Experts of a small language model: width 256, 16 experts in each of 8 layers.
Below are experts of layer 2 (counted from 0) of a mixture-of-experts language model. Rows are named router (the router's row for the expert), gate (a neuron's input weights, with its number), up (a neuron's input weights, with its number), down (a neuron's output weights, with its number) and show model dimensions 0-255. Each number is 500 + 40 x the weight over its row's rms, rounded and kept within 0 to 999. Numbers have three digits each.
After each expert's rows: "mostly gets" lists some tokens that are sent to it at least half of the time. This comes from a sample of Wikipedia text that the model never trained on.

# expert 15
router:478468567467468516558468516553513503539536489458533570450456523516470494525560438566453431460530503461517480497488557517529481458512544521465490534539543518512493477476528484491519464447576525537470590498490457563527497478542439473559409549517549490539491444539497532498547536471557460550480459486470473537560499461528474512459536545511488527529466550567453514561573410510477479480461420512544560542525439456517499488468468567510553480465505465475456549617537571433523457476502464492455573539468441533489535439481535488555451557542537529427465442553509526482491487467553528480524525506446522444455517467511536431518564466525461522518479547449427558442527577475539489510515443478500414523450486430552521497481493552515479481502477477504516443527474500527491550554538545
gate2:484448546509492526514458481557467496522484504483542495404513491470483577548445484504478492499530507474575543434506602479510496493436493572515464523472479497552443491474477498399435453464581496468498528565556458519470478507513469457538466503449539486513523522489452586481549482515576462468489426462430540533545482439519586532485493505430525525540518492527535499583533522509547513450519431529501383493594484471530537575506553493536526536452486496463452507557479586457537446525546506523528461508529503497529541503498503533564430578495477499516522565405511517510531491399611489473519473494490495521474541560583485484495509476501511482513521540472544554472544477490512509505530512546427477481554510454472512493545508544495399538501482517580490494503466482478474527509511552
up2:508472539444404519568530504494561506462448496531501548548479485576493464458581503524502465454429521505424479490465452569535449501444561515485436459504502521525501516484535481542544533466443481534534484418471520493491503495501519519493474485484460444490501496551474508477476518491475507526526569526527468497476502591580469484546488537462502503448450529549448512479499423500472438517506477470538577531494543502470405494549435502432585486535464463473511521523476492574515530437548454500474525498455486540509464505360480500505524465471550525500461450576503483478432474535471558553537476499428519451503495450451527487492534509505472542526400453512507522504452552518562483456481482506506545543393447523436549475451452406530468459541502421480553468471495471571523531535488460
down2:452434570552428434449547540475484527514526506544479474550483517502510470493450461573468487532489495398517474523463551457601482522479518488519453501506437481522491519530602468483522496501579491466503451527550535497503637538538505525495515501593505466524486454477493501546530564485545508511531474568513545511507516560541556510498554519422502531508448490576465415525517532521494501528572517506468486465451418440512475476522511497554517502471542474446519452511514557476531511548413464539471517543468502493479478409463587519546517517492420602579468503501532457430439502498498505491463477468451417523535470534516487501495480531537539498536520517512526520516526549544470462511504532498498433489515533485479542501482471566559538525498618521504519453451484465439493499518593510
mostly gets: "---|---|---|---|", " lo", " cl", " This", "–2", " However"

# expert 7
router:481475544501491534568465522544576525521560427417529511450458552514446515524543465550472438456541560499472466560489529531554458469521544547482455514492525527450458501448553451442520465464557527462435525495529457534507509476542481496519492546530538470532449484559560517467513526449562474543474482424480486505525533459555476564491541547496529542550469557534487544539504460508487507459468469477512514546572454461562479502464432530527579436470492503506454532531573531464498440450552465484464486533480429522530538481463525489547453533509568581446465478522588530437415436461540566518519500522502470510425546484535517460497556478551463517547471535477464583475542571518542476458464490474440484522434505471544557516490456555506447495510486436462512491554454441545534558525510538
gate2:487425568526464498607444536463508557493489499511494528571452429404566559473492527564509463444498544541482534458501432550486520444537506500514425638527468529476495521506536430526532520483515469476540531490485478476578492483515538459542489526481501442529510483496446530511569505488536529467546549434489510460431512483426539537466448435441554536581527499533464521530566447506481466526552505512387483516519537499553479484464492460507606523513489494514506459534480498515539503564410519558472522508497513464493592550537510513491504473491546537529488458558514469501428575492483549486437488513499553461523450486547487463441472492497497461517498611425487443441472499496510456523494522468475475457464539503477519476516560445496441540528520529421493482537488498533476480472525541
up2:539431556498470472534499500511456546511509509510495437504493476462514548531431452533466455427529637526457544494463441423443443483489421516437523587577544422487507543451515456501413493466459521529493493493550529510572560556463445482421481475558554566487460489486531569490514492504512443481494559423581539493454540504482535500431506481557494507473508511468575443516480499432491491539528560438471483507552517467522489573591485474495513499574516512466538561479459499486523548480458493525546496506483517515475433519481491578485444489494494496536505412477448456472495483541472527481496464532549513479478469508533497496498468468502457423484547515520540500508481474565511480487471517503462561456436499497451490472497521465486387506483475471520483537523517487556484377565452509
down2:469483511423504508521499474481489488411529451554476536476458487482510505528498413445440443527447499474590514501490535537489498452520457514452477512476518516543489471531454452496504548530534527524492520517501518524532440509499475494509515450555511572525536520509595499476425543541496468478539481505461495592504493495481477472537501446519490497459456585538446489540470563508585388509490444546481505498504552558458502423453518501526480472497529522533478556494530470482526538494484495434441448474574483524539485476453495534458485492545459408484453528449483505578502492461545533548458472508489507577538467510394493483557570520484471503473542522557509571540583434521512500526520538506495540513547492452515429469581498527544496495596598482519497567559472557438571444470431548
mostly gets: "-", " its", " by", " their", " the", ")."

# expert 13
router:444505521483489528503472575556541506527509475487526537481489543499439520518497446556445425500503572489471506511428521530526454495502525502469416562523481553439475508521615489418505487457536569517431566497500462537508538519577456463481419541542532455492480498572529527447564506458507493548476436438461491470506481441502456564460526515468501537515459547475479593535518510539474475469510445484484535504557463478554453433488479513525585509467500487544523557529529538468474468465507479499393516570433487572521531522496490482540446543528551510488526506514553505428488461427530562515522529541464499458452525468534494441489547484582492479540438507449448545453518547487526466471461464548437456511441412460541507534481421561529518475536453474477530443504449489529550533504534497
gate3:511546455450505523430540502425523483482507437480545469512485498550511485554563424487509501506530456414523516508438512454435529501512528473518452507524479554470510421493527483434537495470511532490463466500507497536537528499545483410497494572550457529488430509621493429576506545439536527439445440484515522483513517530496462537500566564499517473465531485539448502500496510580498514460606460523507531513467510448509440436468462531474494507485537468480516447609506432571532504480470473488455497545518557533511515538481494511544432549596561527449450519478479429503543465502535531494553514524472492528484529531511501489510444566524486497513491499506484515458532492474474565492475406430443509521450528482517420431467413431524545469479443462550537484534540541517451420474551489
up3:546519499485497462479480417527477496546456492525516471553474504474448508434462482487492519482556556518473415474461500507521478474530516408492473470401527442456515525494550566523520480513541506498516515532524556500520508409486503582474586413546431509511464500506521487502594431512424501506557480531540552427473468560580524531512499467516440482553481494503485525504537492490464451514470475531495529533463497525529507483496428478460531523528490532478511545541572516463520500490507395479462477435501477486528512504494461526465523511465459516479566560476538529516625474510483412532452502453447427517522502477521460553489539462510498507480474454497545429428520508518550442494494616500578441598511430491536487517509537478488418462472536483442433550479513514497466567529427507
down3:536499486464448514500497522479525455511462483554525532465479502520406511505474440521496519527507513552511491508445500494528534541493535547507555459586474503474484504473503560456493471618514489509518505501494472492482457502516513520491522566472508543529446487547470515438478509507501517497535466507518570510519496519429432493548503499565511391583507486579494516547532527473511404476354576491537502468438550554483551487491569487575490527525528541524472539515465520494548521551523442541520565563413475486544452478544508514452462432471491525591525485564509496478523408564549490493460464472474525503490503467492505512521512481488470509483497586496439508497490490527519506486452429481539529505442565487451533548459474455490517484574490533393591470479570499561518429505403442
mostly gets: " Ar", " Win", " Africa", " organ", "ia", "gan"

# expert 11
router:427427532467489575530474573557563503514537474449515510478423509519456493545528467571512446506528494428539507510452524557505498485490542515493478542478490503497426520448516514496472474458571493500442518481561461559542530450568478475507511467576598492515501466572495563430526535503564447525456500440498453523541467475501484566501468518446515523517455563531468550541494456534510472476473496513542535497530462455560489499452463530534524418466522447497467529506537516501519467429498489502458568540436443488568531439471513488607447494497548542433389442540501534453479475482516566537482525540485504468457575462537562470539538463571450564496469489467532575442496509489520469502486455474503498530477416444563564506440478525483454458526535493464501475533491450526527541533550512
gate1:496494479543481534450549501539503498539553523487406550448427533491524521545491458493542483511458482535548499446538477501513525496500566485382495533447595580505479520568533494497482472487515475442494523569549544394556549500542499456502520552495537478522538505529437531534525460499488494557500542425408502472517483454608519511434497538477548425493543460527482489475481431421564434502491469494464503452615414469455515456586525482468498519523538541495542446502478532490530518508531500495511484526440430543512482449511513513429489494475476498534455485507480513500509509464571540526456464517497395433499514516504441486464509537457502537439545473517431556509467469528475504445501486466480525533438493453510561450482450463496440525501528491559473551527421481516540575499465514
up1:507485554541447480470555592527464551477525422509430427489475490468517558437492559448521441515457482494533478537492517478469517523526532412520514458599546466480607531465486475456478502513457509481519497470513587509571439529551511462509498535572428465432463490489518525427507461490515504505426552534451540488468419528472467490496566492513505461532506546432565493517544501479481458522477418511549509484575512507494484506534506436462526460501532476474476489511458531502498479452484429471385511492464511477503558464516431504495475532534559535446453429549494444489498469519568467490445465454549457534531459410460522554458597478477497482448540526518551568513498427521475463531531462462460517498482456457515446522494487515432528546539531483494457535580466497505494472443520520
down1:498527481489542492509522464492539400556406480466457522553519500460480503552535502455545508453532533529468542555531446529474526516475502474457496495470550506487505486481419482508534465445535501454493526481507501468437397523430448509453482490452542450470576543431592479549453469478532507539561550478522518401494500475449506496410548499430505439527458486495520526503545530490445509554520554458560475485505499522525554485499521544581492515489481415481479539534500515537529475547413553511499541442468544484440477508515574488495495545509517535506435463508533435525509454473528577498527520479554463490454554526537494470467468489503511534490517498487538461506527566494537481576487493501439455539465426504496468481574533598494601459438566436442471478582551520513540575523477513
mostly gets: " d", " Ad", " First", " D", " Sch", " end"

# expert 1
router:456453539478456519589457539563535536511524457468550543458450533553465510573525480576471447477528542487465471546475537522532462479517539512441444524504525540479456509458515478454511440451541538492470539468556452524497496439523467479575441542543554481544458477549525546492522525440581495522436475454451493522533506443518482555459531557455505542546481519531469539549518415543472466469494452493524497525546465459507483487464435560500558440457486479472439525530541561442538460439537465503425515527419451526547543482467502482566451561528548550449476427563514564509471454471571556500517539531464482458451529462502563447493555475530474505553465542473412562493542556523522490472442480486428471492462467468551547515484472524502446463524480484492529471547459473555501568523522504
gate2:521491494467541494498546553450456507553551476478543523486511487494506492471483426497504515534504470452548472450444504474464538595468545388582495525505459458462512559501506436564477461481459569499435534519486451510558485547512501521494444445513460503493511490526478557467516496415491549527470522531577509463530513498492486524523455472549506488554511477507402504429486615512623470513491512489514553488586491487500504422480449440556502461514480574444544530491486541494430522442545463551487450493497508569450419448547551411528522543487506398534469530527517501493457461529457477499485522516547546496512489514473505525483426515493496519484456467485545596522482524482438461464486510522533545498445417560507503517553432463466510503530479498516485488555454609507472450510471482
up2:436558537528528499492537474551491484452479515520598517489498456550438523432504466499524515486502411524456477510505407437533529501566469518479501457499528514515562524532501553423533470462529572531527476596523581431450506491477517482575574517480503546514521530518571505506463537580452451497480442458471581431572451452501497499496579456481474539473509522518565472511556464461515563497531477525498507463491532462555499541577499564459495550473513501528462567507497462468509478503482478492499600537471538441548581528433488496456520451479517522459586475465469542505511458468515493481519498472468533551481523511520383540539532502528521491583500562503469479469449449447473543466523457500481494411534546453505560486488560507484462460488548463447485521519491539483466550506575522
down2:553493454465481497495435488565526483541548476475521533480503552501545438495524525544475432488524455520533450529565570525552499472528508514474509502565479513502499410467595563506566484505524550546464473500512588546519636516524476483492507531489464511552565455514523457541476511542516474500538535448508494524526442493476568457424547440497522492458478496509538539507481466450468541507503492540562491431521489520533409535410519533434475519485591490521487505510425509495476545484469522433489460488366516482559498466497542530502507474535489410529542499507483491422501521449513518495425565468494526463431586535491482461567523490484511502517563507468454538443519516493433506513522477436514505495532587465540530447514508468483492453415510469451512391506559494479492467542495486
mostly gets: ",", " and", " that", "\n", " 19", " which"

# expert 14
router:438480550445491551549461541508552515522563475476542540427453564514443538549529449543468426458510539441508463519511556507555447470499571527484477555516543574460477481469547460496509477492531544518464576494513490553495519473534475484532430548506580462528491460524542524475535492456550482576476457472453483509543513476513496499462544519479486534557469534522466523550551423566445480491436428520512536526534439515538493502479481584497583483464488463470449537602561526442502476466554452511442524529441425529515516452442532502532440544536534540460484430538557482464484477487530552509516512519430515460472495474500513424541542461546439525519479552480461538456537554498497463484464442454456455542435468453539526516459484571507450484504460444455554466537456486550535526546522552
gate2:530540504438523495514534552378537536517525410497510531461499504482446591592427512510477427443543458475445479554508503497513505533477430556477499484529537585516523463445483514515513457553472474489492476551525578511496469524521445457547491460470465442462544519520548577465477590536578439535443465530493490568477563469526475460519498405550479475531512526595466486478519487454481452525489444581465525537517461513531466498539590519483554552489472482464507579500559470459497502526539516509515547524494494529486490452466569453492491491543505466522569535492496502492517497464492419503483502496471525449536474552578504474551463542451500512510546498492429554505499528507507546469501561472488497446558521526449511557480446549484550457503549554568510477570489507575458472477576478
up2:506473481536538519432552470477459503540586506547522479563479550616495540541492498491491489513454512505555507413517549513517556513476481403503530506590471493430514502471541498521443564512439482586506444542479481538493475508537502513426535552484513523509502497486562474486475508535447508491513470515591486423462470534447546420452382463550505488462508488427450524523495530576495515509561540507503466401488510522463535490519502536523495434521497523489536501524474509536457501457523504445457545545504477557525493487494496627506521529466472510506501483505496527505592526565562430568490508495517522528492463516481524444507495438548433509524526466482486516518527470470470543554443491517433670503535527532515525443452504495456452546538523472521470535464450513479560493471494527
down2:512481479550475504480493427525500434577543487470582476509466516490521526524472535496536609484453489578541407479438462446465475531484498497496488449519493489515473560515521477514503565467471536547452495492453496449469501476546449501471525545527460482484460472576570427499475449509455526507513440548517491536514463474464453557488471448502587502521539529460505525450510481547526540549474530556558526497598479527528533473551476514518514510445504543481525508543505456442538483478486455486483506550404461509507509514503518492526480550481393567508462464468497527561503424595493504496523565491493469593470517458516486510468559480507453528438485456510470488565473545524468403546555470510527518488493532487550567466500461477536447526621486431477552471471536563580513545452423522
mostly gets: " lo", " me", " Sa", " under", " ca", " ("